Experts of a small language model.
Training: a variant of SOAP for the experts, 382M tokens, 5835 steps.
Below are experts of layer 5 (counted from 0) of a mixture-of-experts language model. Rows are named router (the router's row for the expert), gate (a neuron's input weights, with its number), up (a neuron's input weights, with its number), down (a neuron's output weights, with its number) and show model dimensions 96-143. Each number is 50 + 10 x the weight over its row's rms, rounded and kept within 0 to 99.
After each expert's rows: "mostly gets" lists some tokens that are sent to it at least half of the time; "raises" lists some tokens whose logits its average output raises strongly, later layers aside. This comes from a sample of Wikipedia text that the model never trained on.

# expert 6
router:34 39 44 63 49 61 52 32 43 39 50 56 55 42 55 53 37 47 75 55 43 53 40 49 40 52 44 56 61 40 48 52 36 37 49 66 61 58 55 51 51 39 51 52 45 44 52 41
gate13:46 63 45 69 55 27 44 50 53 52 49 57 49 45 51 64 47 55 55 63 56 40 66 56 38 58 66 59 50 55 51 66 45 59 56 49 48 48 59 42 39 50 47 51 67 59 64 38
up13:47 41 59 43 49 46 56 58 41 59 40 53 72 49 47 68 45 55 43 48 47 65 51 50 43 50 41 57 55 50 58 42 72 53 71 53 43 47 35 63 50 57 44 53 52 57 45 67
down13:40 36 49 49 39 50 48 43 45 41 62 40 43 52 56 59 57 38 53 55 53 41 55 56 43 63 63 45 39 48 39 36 48 52 44 42 56 56 61 49 46 63 45 33 63 56 39 40
gate14:48 47 55 42 32 63 51 51 32 55 31 39 63 52 58 45 47 45 62 47 66 48 46 38 70 50 53 58 44 54 79 62 57 63 53 61 58 51 63 56 41 36 48 46 46 50 62 56
up14:30 54 38 39 63 37 54 54 33 40 59 51 33 46 43 39 56 58 30 67 52 55 57 67 39 46 63 44 63 24 31 54 54 41 43 59 54 50 39 67 61 48 70 54 46 52 43 49
down14:40 33 63 47 50 67 48 36 45 58 42 43 57 35 55 48 60 63 63 55 57 49 53 49 43 54 53 38 53 37 59 51 62 49 54 31 59 46 59 38 50 44 50 42 37 52 58 44
gate15:48 37 56 46 46 63 64 46 55 50 44 56 61 51 35 33 63 44 43 58 52 51 53 51 70 60 26 58 38 31 43 53 44 49 41 59 62 31 42 34 49 52 64 56 50 58 57 49
up15:51 47 42 40 69 77 57 56 66 54 50 33 34 60 42 51 54 49 30 44 45 56 59 48 55 52 52 60 48 35 39 62 34 44 36 50 68 42 54 31 56 71 50 41 48 46 47 34
down15:76 43 51 43 45 61 43 53 50 65 68 39 66 38 35 72 45 40 51 41 25 58 55 41 45 64 68 35 61 38 54 59 52 36 59 63 45 52 35 39 51 46 50 42 47 39 64 36
gate16:56 57 58 43 43 48 67 56 42 62 46 45 45 69 66 55 52 52 40 48 61 45 52 60 26 64 45 73 52 48 42 56 40 52 67 48 63 37 60 67 58 57 62 48 35 48 63 69
up16:41 48 60 57 55 56 61 53 65 53 60 49 51 51 64 46 49 67 35 54 41 52 50 50 65 36 47 54 50 62 43 39 46 59 52 55 27 49 37 41 59 33 60 47 56 47 43 42
down16:53 46 41 56 36 51 67 58 55 68 46 52 36 30 43 44 63 59 55 44 36 45 57 56 30 38 53 57 38 56 59 65 50 62 45 43 53 50 53 34 40 41 60 53 61 76 44 62
gate17:42 34 46 48 50 38 45 48 46 66 50 39 53 56 56 56 43 52 60 43 44 65 51 37 50 47 58 56 68 41 28 51 52 61 41 51 44 56 58 46 55 55 54 31 49 60 42 48
up17:47 27 61 52 36 24 62 52 38 68 46 53 57 54 69 38 44 63 50 46 51 46 48 46 51 34 63 37 56 41 34 47 38 46 48 46 59 45 53 42 55 51 66 44 50 46 59 40
down17:55 59 36 40 51 55 55 43 44 39 44 50 37 54 44 56 59 55 49 46 45 52 54 71 44 43 55 43 37 62 50 43 38 43 49 57 39 52 20 57 42 57 61 47 49 36 56 39
gate18:57 46 33 44 51 52 49 48 61 60 35 52 47 39 29 59 53 49 64 56 42 56 61 53 63 51 53 49 40 44 59 59 50 41 45 45 62 46 54 55 38 42 58 52 45 61 42 46
up18:63 66 61 40 42 56 43 49 51 64 35 45 55 33 42 57 54 65 54 58 56 28 62 46 42 59 41 45 34 51 40 51 29 51 54 37 50 54 59 50 37 40 40 46 45 54 41 40
down18:59 66 46 43 35 55 62 53 58 67 59 46 41 53 45 49 52 53 51 52 71 42 51 37 47 55 44 47 55 34 64 61 52 62 63 49 57 47 42 60 67 45 67 50 35 50 51 77
mostly gets: " building", " land", " body", "aries", " arms", " space"
raises: ",", ".", ";", "\n", ".\n\n", ".\n"

# expert 13
router:42 50 34 57 46 62 51 51 46 49 50 47 66 43 43 38 51 51 61 48 47 56 53 51 44 48 26 44 63 45 62 49 51 54 49 39 37 52 68 52 51 45 49 52 35 66 43 59
gate0:53 53 53 36 57 55 45 62 51 42 63 57 66 71 43 52 42 38 38 53 53 36 50 32 37 50 54 54 52 42 40 29 55 62 42 34 43 46 60 48 27 58 44 43 45 38 48 56
up0:49 52 40 43 55 52 47 51 44 45 34 67 46 59 68 41 77 42 38 45 59 54 49 63 36 58 59 54 37 48 50 61 64 57 55 52 48 64 50 34 46 43 37 54 57 35 57 54
down0:32 38 55 35 48 49 43 54 60 37 57 41 46 49 46 62 62 42 55 35 37 55 44 36 56 51 47 53 65 33 43 38 52 37 44 52 38 61 61 38 48 60 48 46 37 56 44 56
gate1:43 43 56 61 36 39 63 43 52 59 65 45 35 39 50 45 58 30 61 46 52 43 56 56 43 65 52 41 62 45 46 32 40 43 46 48 53 47 45 51 50 38 49 58 52 38 44 54
up1:73 37 69 33 41 43 68 57 44 50 32 44 46 47 70 46 49 54 35 61 45 48 55 56 63 37 55 62 36 46 49 50 45 55 56 60 39 55 39 60 41 53 58 36 55 67 58 41
down1:48 56 29 45 61 44 42 51 33 54 72 56 52 54 43 35 46 35 44 39 48 58 58 39 34 57 35 45 46 54 42 70 33 51 54 61 62 56 62 55 52 56 46 33 44 42 36 43
gate2:37 50 41 56 67 50 40 38 42 47 53 64 47 54 46 45 33 48 68 52 51 49 40 38 59 53 47 64 49 65 56 52 48 29 34 52 53 49 52 42 59 61 48 63 51 63 55 44
up2:49 50 46 52 65 57 50 49 40 45 63 71 52 50 62 67 31 63 65 53 39 51 48 50 46 54 32 53 43 63 37 64 53 19 38 62 56 45 56 51 63 57 57 61 58 55 59 48
down2:68 45 36 38 55 34 39 53 59 40 67 42 54 53 63 55 40 38 44 31 58 36 34 58 35 51 44 34 37 51 47 51 62 55 68 43 50 58 51 26 50 34 49 45 58 51 37 69
gate3:49 45 43 47 47 59 37 46 51 56 59 42 57 42 50 54 56 37 71 87 52 27 43 48 56 39 69 67 48 38 51 42 43 42 51 45 51 50 53 58 51 41 62 38 59 43 47 47
up3:37 62 44 40 47 38 43 46 55 50 37 65 43 73 55 50 46 48 45 39 62 56 51 46 46 61 52 35 44 72 46 63 41 39 48 54 45 47 65 53 52 52 55 60 50 58 64 49
down3:47 61 49 42 47 51 62 33 44 53 38 67 63 56 53 34 64 34 61 59 50 58 59 47 59 50 58 46 58 55 50 72 52 48 19 53 55 38 67 65 41 52 58 55 37 42 59 31
gate4:61 56 37 48 58 54 39 44 45 43 58 38 29 34 54 56 36 47 53 52 39 43 54 52 54 55 44 53 51 53 77 32 63 67 62 47 39 46 58 50 57 49 60 57 43 41 45 46
up4:54 51 42 56 43 61 63 70 53 50 49 51 56 52 47 56 46 38 43 52 53 54 61 51 34 54 41 72 56 44 55 65 27 36 45 46 54 35 35 57 49 53 47 36 59 41 53 44
down4:50 44 58 31 57 59 39 43 43 36 48 45 33 47 56 50 32 47 53 65 44 45 46 43 43 66 43 45 38 55 44 43 59 42 59 55 48 50 35 59 36 52 65 49 50 46 49 39
gate5:62 45 59 44 51 41 56 50 36 58 44 39 39 48 45 51 60 38 58 48 35 32 54 47 42 32 53 48 51 52 21 32 63 41 54 32 52 53 66 66 53 40 49 63 57 56 80 31
up5:59 51 39 37 29 40 66 79 49 38 38 45 30 68 51 45 46 39 37 52 47 60 49 43 51 59 48 51 47 48 52 40 47 47 54 30 59 70 48 53 48 41 60 52 71 56 60 48
down5:42 38 51 45 51 50 54 45 53 54 56 45 64 77 45 46 57 44 38 57 58 34 56 41 49 53 48 38 29 46 59 56 37 60 48 66 59 52 59 55 68 42 38 59 61 39 33 46
mostly gets: " of", " for", " with", " by", " at", " from"
raises: " the", " them", " both", " two", " a"

# expert 15
router:35 41 43 46 50 60 42 36 44 41 37 47 61 46 25 41 51 42 60 53 53 55 43 58 45 34 44 58 50 41 64 45 43 44 36 51 49 45 64 66 42 48 47 34 37 68 42 43
gate13:57 66 32 56 62 53 35 38 53 53 51 43 55 46 39 41 46 49 53 56 43 55 44 33 43 30 63 51 36 51 55 35 51 47 48 63 38 57 59 56 58 43 66 62 64 50 39 52
up13:38 51 48 47 59 39 29 61 58 56 40 63 39 48 53 34 49 48 64 62 27 49 43 53 49 62 60 73 43 49 43 48 60 57 57 53 52 61 56 40 39 42 80 55 65 46 65 54
down13:45 32 59 39 48 41 53 39 53 47 56 65 62 51 45 46 45 44 48 50 46 64 52 48 38 49 77 27 28 55 43 51 70 46 58 56 40 46 57 45 55 60 53 28 40 42 43 47
gate14:54 53 56 61 64 55 43 68 64 52 57 30 36 60 48 48 58 58 36 55 46 62 49 65 82 50 67 57 47 56 51 47 45 67 51 53 37 48 59 50 48 58 61 60 63 56 34 47
up14:46 45 56 46 51 46 70 41 27 60 53 72 42 45 57 48 47 42 43 47 49 48 60 37 52 36 55 46 49 61 46 36 51 47 49 52 39 71 54 42 50 51 57 63 29 35 68 48
down14:35 55 56 56 59 47 64 42 67 40 74 50 46 54 37 65 49 41 63 31 43 70 43 51 57 34 50 38 52 51 53 27 70 44 58 57 45 52 44 50 51 38 49 60 41 49 35 42
gate15:44 40 31 36 48 50 50 55 50 39 54 62 70 54 43 23 46 50 70 53 42 42 47 51 48 68 45 52 37 55 55 53 39 42 51 57 50 39 39 56 41 44 40 48 62 45 56 55
up15:51 46 39 56 48 56 51 45 54 44 52 67 73 31 39 24 52 65 65 51 50 46 49 42 56 48 48 50 44 65 46 63 44 50 59 56 47 55 46 53 38 50 33 26 68 48 39 67
down15:33 61 50 53 31 46 47 53 44 60 63 72 56 64 59 52 45 62 41 45 59 50 53 46 41 45 55 42 46 50 38 52 62 52 84 47 53 50 40 49 48 47 24 39 55 55 48 43
gate16:44 51 58 45 66 59 60 44 59 56 41 49 57 46 56 46 75 54 66 43 61 49 52 61 51 48 40 62 51 52 46 50 54 47 53 56 59 61 48 46 50 63 47 49 59 67 59 63
up16:47 63 44 54 37 43 33 61 67 50 64 46 28 33 55 53 49 50 66 56 47 64 63 59 47 62 50 47 32 32 55 58 47 40 64 62 60 60 52 45 62 43 41 60 55 48 51 53
down16:51 30 58 58 65 39 53 41 41 54 47 48 54 63 47 48 53 44 48 50 50 40 55 54 60 46 47 60 75 68 52 24 77 49 32 48 55 53 53 56 38 58 45 47 57 57 52 56
gate17:70 49 51 38 52 61 44 40 45 43 61 62 45 31 46 70 47 40 50 56 54 46 55 37 47 58 43 58 24 47 37 29 59 40 47 64 50 43 49 43 34 37 56 39 43 39 60 39
up17:36 47 64 52 57 59 55 45 41 35 41 53 45 49 55 45 54 47 47 50 49 45 50 36 51 51 60 70 35 43 40 58 75 57 54 45 52 46 24 54 48 47 22 37 40 48 44 67
down17:39 30 51 51 39 55 44 52 56 44 48 45 55 58 63 46 44 55 52 71 35 47 47 54 55 52 33 52 61 55 43 47 63 52 43 50 73 31 55 55 44 53 49 65 58 59 43 49
gate18:61 51 48 53 39 54 61 51 51 51 41 41 28 45 51 47 55 50 48 56 47 59 53 47 41 47 62 61 51 34 61 41 48 52 49 36 40 48 36 76 49 41 55 39 61 50 46 56
up18:53 52 43 48 54 58 59 41 44 40 45 68 52 39 24 46 60 57 43 42 50 41 47 21 55 33 56 21 52 49 43 60 67 48 52 40 35 28 51 17 37 54 67 57 62 53 46 68
down18:35 49 53 38 49 59 42 61 55 56 66 43 38 44 60 41 30 51 64 63 52 48 46 54 38 37 46 44 65 43 48 50 64 43 73 44 57 46 43 42 67 55 52 62 40 53 54 59
mostly gets: " March", " September", " June", " January", " July", " April"
raises: " (", "/", " and"

# expert 5
router:46 43 39 59 47 41 56 47 50 43 42 61 59 50 32 40 55 66 54 57 31 57 49 45 31 41 40 46 53 54 59 42 51 44 36 58 43 49 47 60 51 52 63 47 30 63 52 50
gate13:65 54 68 56 43 51 41 46 54 58 56 60 44 61 49 47 46 51 56 46 38 34 56 61 36 63 50 44 47 53 49 61 52 59 54 55 37 69 43 53 50 35 49 37 45 35 50 30
up13:30 34 32 48 61 56 49 55 44 52 38 37 59 32 41 47 45 48 50 52 61 57 35 40 72 53 54 53 44 60 55 45 45 48 58 49 60 33 68 51 48 52 41 56 45 61 39 57
down13:41 43 50 57 56 49 49 35 51 42 59 37 23 60 50 44 47 31 40 45 33 56 64 41 55 61 46 64 43 60 56 49 63 70 43 28 56 43 41 44 60 57 48 64 31 61 42 46
gate14:48 49 53 49 54 28 58 56 45 49 60 45 42 54 25 56 56 51 46 41 40 55 54 47 50 50 45 48 38 54 33 37 60 75 43 38 67 35 28 65 57 43 52 58 49 56 66 52
up14:59 64 47 46 68 31 66 70 45 61 39 60 59 47 40 53 44 70 50 44 65 45 62 51 58 45 49 57 41 58 53 48 68 38 60 44 50 44 56 65 63 31 52 60 49 61 57 48
down14:43 39 47 45 54 43 41 37 58 35 52 58 59 55 64 57 45 49 45 53 42 59 57 47 57 49 65 48 43 35 31 58 36 53 36 55 66 57 51 45 31 45 44 42 60 66 38 60
gate15:49 35 29 62 29 48 46 39 43 48 51 36 44 46 47 47 60 50 55 62 36 63 46 57 45 48 46 56 48 50 45 42 62 51 35 55 59 36 41 63 58 61 61 49 42 59 62 55
up15:39 46 57 51 49 68 52 43 65 45 51 66 37 56 50 43 42 52 58 53 55 78 54 42 45 30 64 44 56 53 49 53 46 46 36 70 45 49 72 60 59 41 65 50 53 24 60 60
down15:52 57 35 35 44 36 48 64 45 44 52 54 69 46 59 39 47 53 51 56 55 58 65 55 40 57 38 66 34 56 60 50 46 53 53 47 47 52 34 48 46 68 57 54 56 55 69 66
gate16:47 35 68 42 34 57 39 55 62 27 63 46 39 44 54 32 65 63 60 40 47 52 56 53 59 38 36 64 58 44 45 52 60 47 37 50 47 68 41 58 59 55 32 25 62 38 34 75
up16:49 46 44 40 53 41 66 54 25 40 66 60 59 50 56 43 48 68 54 42 74 47 38 40 61 54 57 56 46 67 73 36 70 47 51 43 57 44 58 46 67 56 45 36 31 43 47 47
down16:42 52 52 45 51 31 56 54 45 38 58 36 50 47 53 53 58 52 54 50 68 45 48 51 29 69 50 37 27 63 60 53 56 40 59 42 42 36 51 37 54 48 45 61 39 56 42 66
gate17:42 41 47 50 57 63 55 42 64 44 53 49 48 57 41 46 39 59 58 39 47 40 30 67 59 49 38 63 42 56 45 50 50 39 33 50 62 34 47 63 45 39 43 38 65 58 49 63
up17:50 60 45 49 47 36 33 52 42 32 50 64 54 42 59 73 53 70 44 45 52 47 52 46 46 59 49 35 44 38 46 51 45 68 71 46 42 65 38 47 55 50 41 69 50 46 56 30
down17:44 49 53 44 51 61 51 45 46 50 39 59 47 36 46 49 60 52 43 70 49 59 62 84 37 45 49 61 48 65 61 66 43 36 42 52 37 53 44 50 40 36 70 34 46 49 40 32
gate18:60 58 41 71 64 20 41 56 40 34 53 51 48 64 58 48 66 55 36 71 25 43 69 38 32 56 53 44 67 29 51 43 46 45 40 70 46 47 47 54 59 54 42 62 54 34 44 58
up18:55 67 50 46 52 45 55 65 55 48 58 47 45 49 47 34 70 43 63 47 69 60 62 48 30 46 51 66 47 57 51 41 52 64 40 59 67 42 40 48 56 46 56 44 58 54 39 36
down18:63 53 69 45 43 57 55 43 39 28 67 49 60 52 49 39 42 50 65 66 52 54 44 32 47 59 50 56 52 44 52 35 51 39 50 56 52 52 44 51 44 39 41 40 53 70 44 55
mostly gets: ".", ").", ".S", " Great", "It", " There"
raises: ".", ",", " in", ".\n\n", " and", " ("

# expert 11
router:31 51 49 60 54 59 57 40 38 51 45 56 55 41 40 41 54 55 68 51 48 58 57 46 34 41 37 45 58 49 58 49 20 50 47 58 43 62 63 58 35 54 47 28 44 51 40 55
gate0:47 56 37 46 37 53 38 43 41 38 48 51 57 51 48 40 53 60 49 61 47 45 51 45 54 65 49 41 52 39 48 70 41 28 58 55 65 31 39 52 50 50 39 69 49 65 40 31
up0:48 44 34 48 63 63 59 65 41 51 60 48 43 77 56 45 51 47 51 45 56 63 58 64 45 40 45 57 50 41 58 60 33 58 54 49 28 33 46 67 66 58 35 45 44 44 54 48
down0:61 48 55 52 61 57 57 39 48 45 49 50 47 46 64 77 45 62 65 65 47 51 40 39 54 43 29 68 47 69 45 36 36 56 40 53 33 53 61 50 39 54 54 63 52 57 51 50
gate1:53 59 48 56 56 53 40 53 62 31 39 78 40 47 44 65 57 33 53 40 66 48 56 45 44 41 49 47 41 41 64 47 63 41 44 55 57 56 46 67 59 56 55 44 80 56 58 41
up1:49 54 64 38 84 57 53 61 45 48 47 60 67 56 41 48 45 50 47 47 71 29 42 55 46 58 48 39 73 77 46 53 38 49 36 53 38 44 49 66 46 56 53 56 39 33 42 56
down1:41 46 51 40 48 55 40 50 54 50 64 67 52 36 40 37 40 59 60 47 61 49 61 38 48 48 60 47 57 43 59 63 41 61 63 61 57 48 51 54 53 56 45 34 53 44 33 44
gate2:61 77 41 60 49 33 61 54 58 38 56 36 34 31 47 40 49 47 53 52 46 63 45 55 64 42 51 68 44 58 60 63 47 50 42 42 51 56 45 56 41 47 61 62 51 43 50 59
up2:57 47 47 58 37 39 60 51 58 43 37 40 48 46 52 60 50 47 45 46 63 48 63 41 56 56 49 66 73 49 45 47 49 58 62 37 59 44 49 37 45 52 63 60 62 62 55 51
down2:53 64 46 55 48 36 63 46 51 48 43 45 56 42 39 36 36 34 57 48 53 65 59 51 49 59 68 62 62 32 43 30 51 47 38 64 48 46 41 77 57 39 66 59 59 41 45 47
gate3:45 47 49 56 41 68 55 45 34 54 65 54 67 51 60 37 80 43 56 54 55 32 58 43 61 47 48 63 73 52 56 61 50 51 60 66 56 58 53 32 42 64 63 47 53 40 32 60
up3:49 42 44 54 52 51 51 63 32 54 57 54 51 33 45 34 57 51 57 53 62 44 64 43 52 61 43 69 71 49 58 62 42 60 67 69 41 61 47 37 54 60 55 53 63 46 61 63
down3:45 67 61 38 53 67 34 43 57 55 74 56 47 57 60 64 62 29 40 45 53 41 55 48 54 62 46 56 50 61 58 53 39 45 56 59 43 55 47 54 74 56 67 44 64 31 79 49
gate4:45 53 66 55 30 52 47 61 64 32 43 36 40 40 20 47 50 42 51 46 48 52 46 57 44 56 48 41 47 45 39 32 47 58 50 38 54 52 39 67 47 44 63 62 54 69 44 63
up4:52 42 47 38 64 64 34 54 36 57 68 61 70 38 60 53 50 57 55 42 65 56 60 43 49 39 51 46 74 51 36 54 50 58 49 40 49 42 53 40 65 46 53 43 47 36 49 50
down4:54 45 53 45 43 48 49 61 54 42 70 63 51 44 60 54 45 63 45 51 40 36 56 51 32 54 56 38 56 46 51 49 42 53 50 72 58 41 53 28 52 49 62 58 63 60 34 58
gate5:59 49 44 51 48 52 42 58 48 54 50 63 37 45 33 49 52 51 50 38 61 55 61 43 44 74 53 53 44 51 48 33 29 41 45 51 52 70 59 45 47 40 31 35 29 54 47 52
up5:68 50 51 51 36 42 45 49 66 55 41 40 41 59 61 39 47 50 36 30 78 40 36 43 69 40 46 53 57 45 64 43 65 57 60 44 53 49 28 37 59 55 55 42 51 48 61 39
down5:68 62 36 56 38 53 64 50 45 36 40 43 50 55 43 58 52 44 77 62 31 40 49 55 50 56 36 51 46 33 46 38 56 44 35 69 47 36 52 40 35 55 76 43 43 56 62 50
mostly gets: " Cup", " season", " Award", " won", " final", " election"
raises: ",", " and", "\n", " (", ";", " in"

# expert 7
router:47 42 37 56 64 61 55 33 37 46 45 48 54 44 47 33 46 37 60 56 44 50 39 58 41 31 34 51 57 47 59 46 46 49 42 43 45 45 59 65 37 42 65 50 35 69 47 53
gate0:51 59 43 48 43 63 53 41 49 27 25 35 54 46 67 51 51 54 36 72 58 57 38 60 53 57 53 41 62 56 49 47 49 46 63 58 52 48 48 53 41 48 43 51 46 51 44 49
up0:52 51 58 46 41 55 51 43 44 66 60 58 57 68 60 54 50 53 47 48 55 62 64 41 39 47 58 73 34 68 47 61 63 61 35 34 51 37 70 67 65 48 77 33 51 37 48 37
down0:68 48 60 48 55 50 51 21 48 54 45 44 49 56 57 65 47 38 61 49 51 50 53 40 60 50 47 65 49 41 58 51 48 57 48 47 51 51 65 36 60 50 60 73 51 25 50 42
gate1:32 52 58 52 47 43 64 44 42 39 52 48 53 44 45 59 49 48 68 64 34 39 32 66 71 48 63 41 42 48 45 65 26 33 34 57 54 55 63 52 56 56 36 37 58 54 67 38
up1:62 60 47 39 35 63 56 64 57 31 41 57 58 58 55 44 62 45 60 51 34 46 44 61 39 38 49 51 44 56 45 38 50 32 49 52 59 59 49 32 27 43 20 51 45 43 57 39
down1:53 52 46 46 26 57 45 43 56 48 37 51 51 56 41 43 70 58 45 45 62 59 45 49 44 51 29 43 54 45 65 57 43 37 42 55 57 52 37 39 57 39 51 29 46 55 50 52
gate2:43 45 63 37 59 47 49 46 36 54 42 63 47 48 58 43 26 48 50 45 30 61 55 46 45 47 48 50 62 46 55 58 50 55 64 64 37 55 54 58 45 28 50 50 51 49 47 44
up2:49 62 37 59 40 48 50 53 40 30 52 49 51 48 55 58 39 51 54 60 55 48 60 60 54 55 55 58 53 37 56 52 38 58 75 68 64 50 49 61 39 53 42 48 60 32 52 61
down2:45 69 38 53 55 50 42 48 39 59 47 55 52 45 57 51 46 47 59 61 39 53 33 47 45 52 59 41 51 46 49 47 51 63 42 63 48 52 61 41 68 66 60 55 48 49 44 41
gate3:43 50 38 48 52 69 54 27 48 38 49 34 61 57 65 52 51 40 36 45 52 38 61 45 43 39 41 47 56 49 60 48 50 25 59 50 64 64 48 55 53 46 71 46 46 49 40 40
up3:39 40 53 82 42 48 64 61 36 60 48 48 46 46 65 47 32 54 49 42 45 58 46 51 54 65 64 52 54 72 65 60 51 54 55 61 64 28 41 53 55 59 41 50 51 59 57 34
down3:35 53 30 38 42 54 45 45 48 36 36 53 57 48 63 44 61 59 59 67 62 48 60 54 46 59 39 49 34 45 58 68 37 67 42 65 39 58 47 57 49 62 53 37 40 61 59 42
gate4:51 65 64 63 57 59 43 47 38 38 56 51 72 55 58 46 55 49 65 72 46 55 46 50 54 54 51 41 34 54 43 50 37 59 53 53 59 61 49 47 63 60 25 51 56 64 42 50
up4:42 57 70 58 54 41 49 48 32 47 53 65 56 62 61 47 34 50 47 41 54 49 42 48 45 50 53 72 49 51 44 68 67 56 33 43 38 47 37 57 57 67 33 50 60 54 64 62
down4:58 33 47 60 39 55 52 61 48 51 47 42 30 54 46 54 54 44 33 51 51 42 60 43 50 57 46 59 44 45 57 44 67 55 41 32 63 50 48 60 44 50 79 62 57 39 48 42
gate5:50 64 51 40 50 51 43 47 63 47 48 38 53 53 33 67 56 41 57 45 57 57 58 71 59 41 63 47 47 59 45 55 53 62 57 50 51 73 45 65 30 41 56 54 51 54 40 30
up5:74 64 41 45 37 50 45 68 52 39 43 42 52 59 43 66 48 40 33 37 42 53 55 54 58 59 60 53 64 60 45 41 36 64 54 46 45 41 54 58 28 35 60 60 57 41 47 37
down5:60 54 42 58 54 61 58 36 50 52 28 34 50 63 53 41 42 42 52 46 56 56 44 47 46 49 59 49 32 18 52 48 54 62 39 66 53 62 62 47 33 55 53 53 51 54 68 59
mostly gets: " ", " kill", " medical", " very"
raises: "6", " (", "7"

# expert 14
router:40 41 37 51 55 59 54 35 51 35 52 60 73 64 42 54 45 56 47 46 40 49 39 50 37 35 52 62 48 59 52 49 37 47 38 43 54 55 55 64 37 62 55 38 40 47 50 64
gate13:62 53 62 40 51 49 48 56 55 25 55 54 38 55 56 54 64 40 50 44 38 32 54 55 47 51 38 55 50 51 43 43 37 52 42 47 45 40 54 64 59 51 63 52 53 39 47 60
up13:40 41 62 60 46 64 49 44 52 53 45 53 65 57 55 56 49 51 52 70 40 65 35 51 44 53 67 42 55 65 58 53 69 45 60 53 47 56 51 40 50 39 36 32 43 46 48 37
down13:39 50 49 46 57 51 45 49 68 47 44 40 41 45 50 48 65 57 60 57 46 50 54 54 36 44 46 61 48 50 65 64 50 29 61 44 55 49 47 30 39 37 43 70 53 42 59 48
gate14:50 67 47 56 42 55 46 41 56 38 55 49 60 26 57 51 40 47 58 46 65 53 60 40 48 56 58 71 51 51 60 50 34 48 38 49 39 62 64 66 39 54 43 46 60 55 58 40
up14:53 45 61 48 39 40 47 63 47 46 51 60 57 39 59 38 48 54 45 50 66 73 50 41 45 61 53 51 47 51 50 48 35 43 55 47 38 49 37 45 44 60 50 39 52 48 42 43
down14:50 51 49 41 40 55 57 35 58 58 47 65 34 50 65 56 40 49 58 53 57 53 64 56 30 52 54 70 65 42 57 54 55 45 57 48 40 54 46 37 49 48 58 60 44 34 38 59
gate15:57 36 54 57 50 58 68 48 61 44 52 32 59 62 35 57 39 53 58 58 50 59 36 59 57 48 46 36 51 41 40 63 50 34 52 45 46 36 39 35 51 77 33 32 52 52 50 50
up15:44 59 56 43 47 49 50 50 40 41 47 59 37 68 48 54 51 69 39 50 43 44 68 33 53 27 66 53 59 47 51 46 44 55 39 57 54 55 53 45 59 64 25 39 50 54 59 39
down15:37 64 43 39 47 58 47 52 51 56 46 59 60 48 60 59 52 59 44 35 60 35 54 62 43 48 36 58 54 46 43 63 49 45 54 64 65 58 67 56 40 54 59 57 38 45 60 46
gate16:31 53 65 58 48 62 41 61 56 59 56 67 50 54 37 57 50 63 27 55 38 45 60 43 42 49 46 56 64 67 36 40 53 58 37 62 62 50 62 43 37 71 57 53 62 64 60 56
up16:35 53 50 65 49 49 42 77 59 38 42 52 50 46 62 42 58 53 32 45 40 55 43 61 50 57 42 50 51 63 44 60 52 71 48 59 51 47 52 45 34 67 50 53 62 52 57 52
down16:50 47 48 41 43 73 64 36 42 42 49 58 54 65 60 54 38 55 62 67 48 51 56 56 49 52 50 40 48 37 52 58 51 50 61 61 49 50 37 36 65 61 44 61 63 59 54 55
gate17:61 60 63 24 46 41 48 53 34 57 40 58 65 38 47 55 57 54 42 45 50 55 57 49 55 52 46 70 55 49 35 60 55 46 37 50 42 45 55 53 54 79 51 48 52 43 60 30
up17:47 51 52 52 42 56 67 45 37 44 53 61 47 51 38 53 59 54 53 56 54 54 37 60 48 50 42 49 50 50 34 53 42 45 58 51 52 42 60 64 51 74 59 31 57 42 47 51
down17:58 59 43 46 45 47 51 33 63 48 51 48 58 60 56 47 46 41 56 53 68 83 50 52 63 63 55 34 38 42 53 58 50 51 50 63 44 45 28 55 66 31 53 27 42 59 51 51
gate18:60 47 64 42 65 52 36 59 53 48 55 48 61 46 56 71 31 62 52 42 51 56 61 49 57 60 51 71 51 38 51 46 42 37 64 42 58 71 52 47 56 64 46 63 44 67 68 57
up18:35 50 56 50 58 70 63 45 46 65 41 58 30 31 66 46 43 42 53 51 63 52 53 51 30 51 62 43 61 50 49 51 49 50 56 42 34 44 49 47 51 62 31 45 40 38 43 44
down18:68 54 56 47 54 66 40 59 41 58 53 54 54 48 61 45 61 41 41 63 49 48 59 48 56 68 35 57 39 44 62 56 64 44 37 50 51 52 56 55 62 29 31 66 42 51 48 36
mostly gets: "In", " In", " in", " Roman", " Hong", "hi"
raises: ",", ".", " and"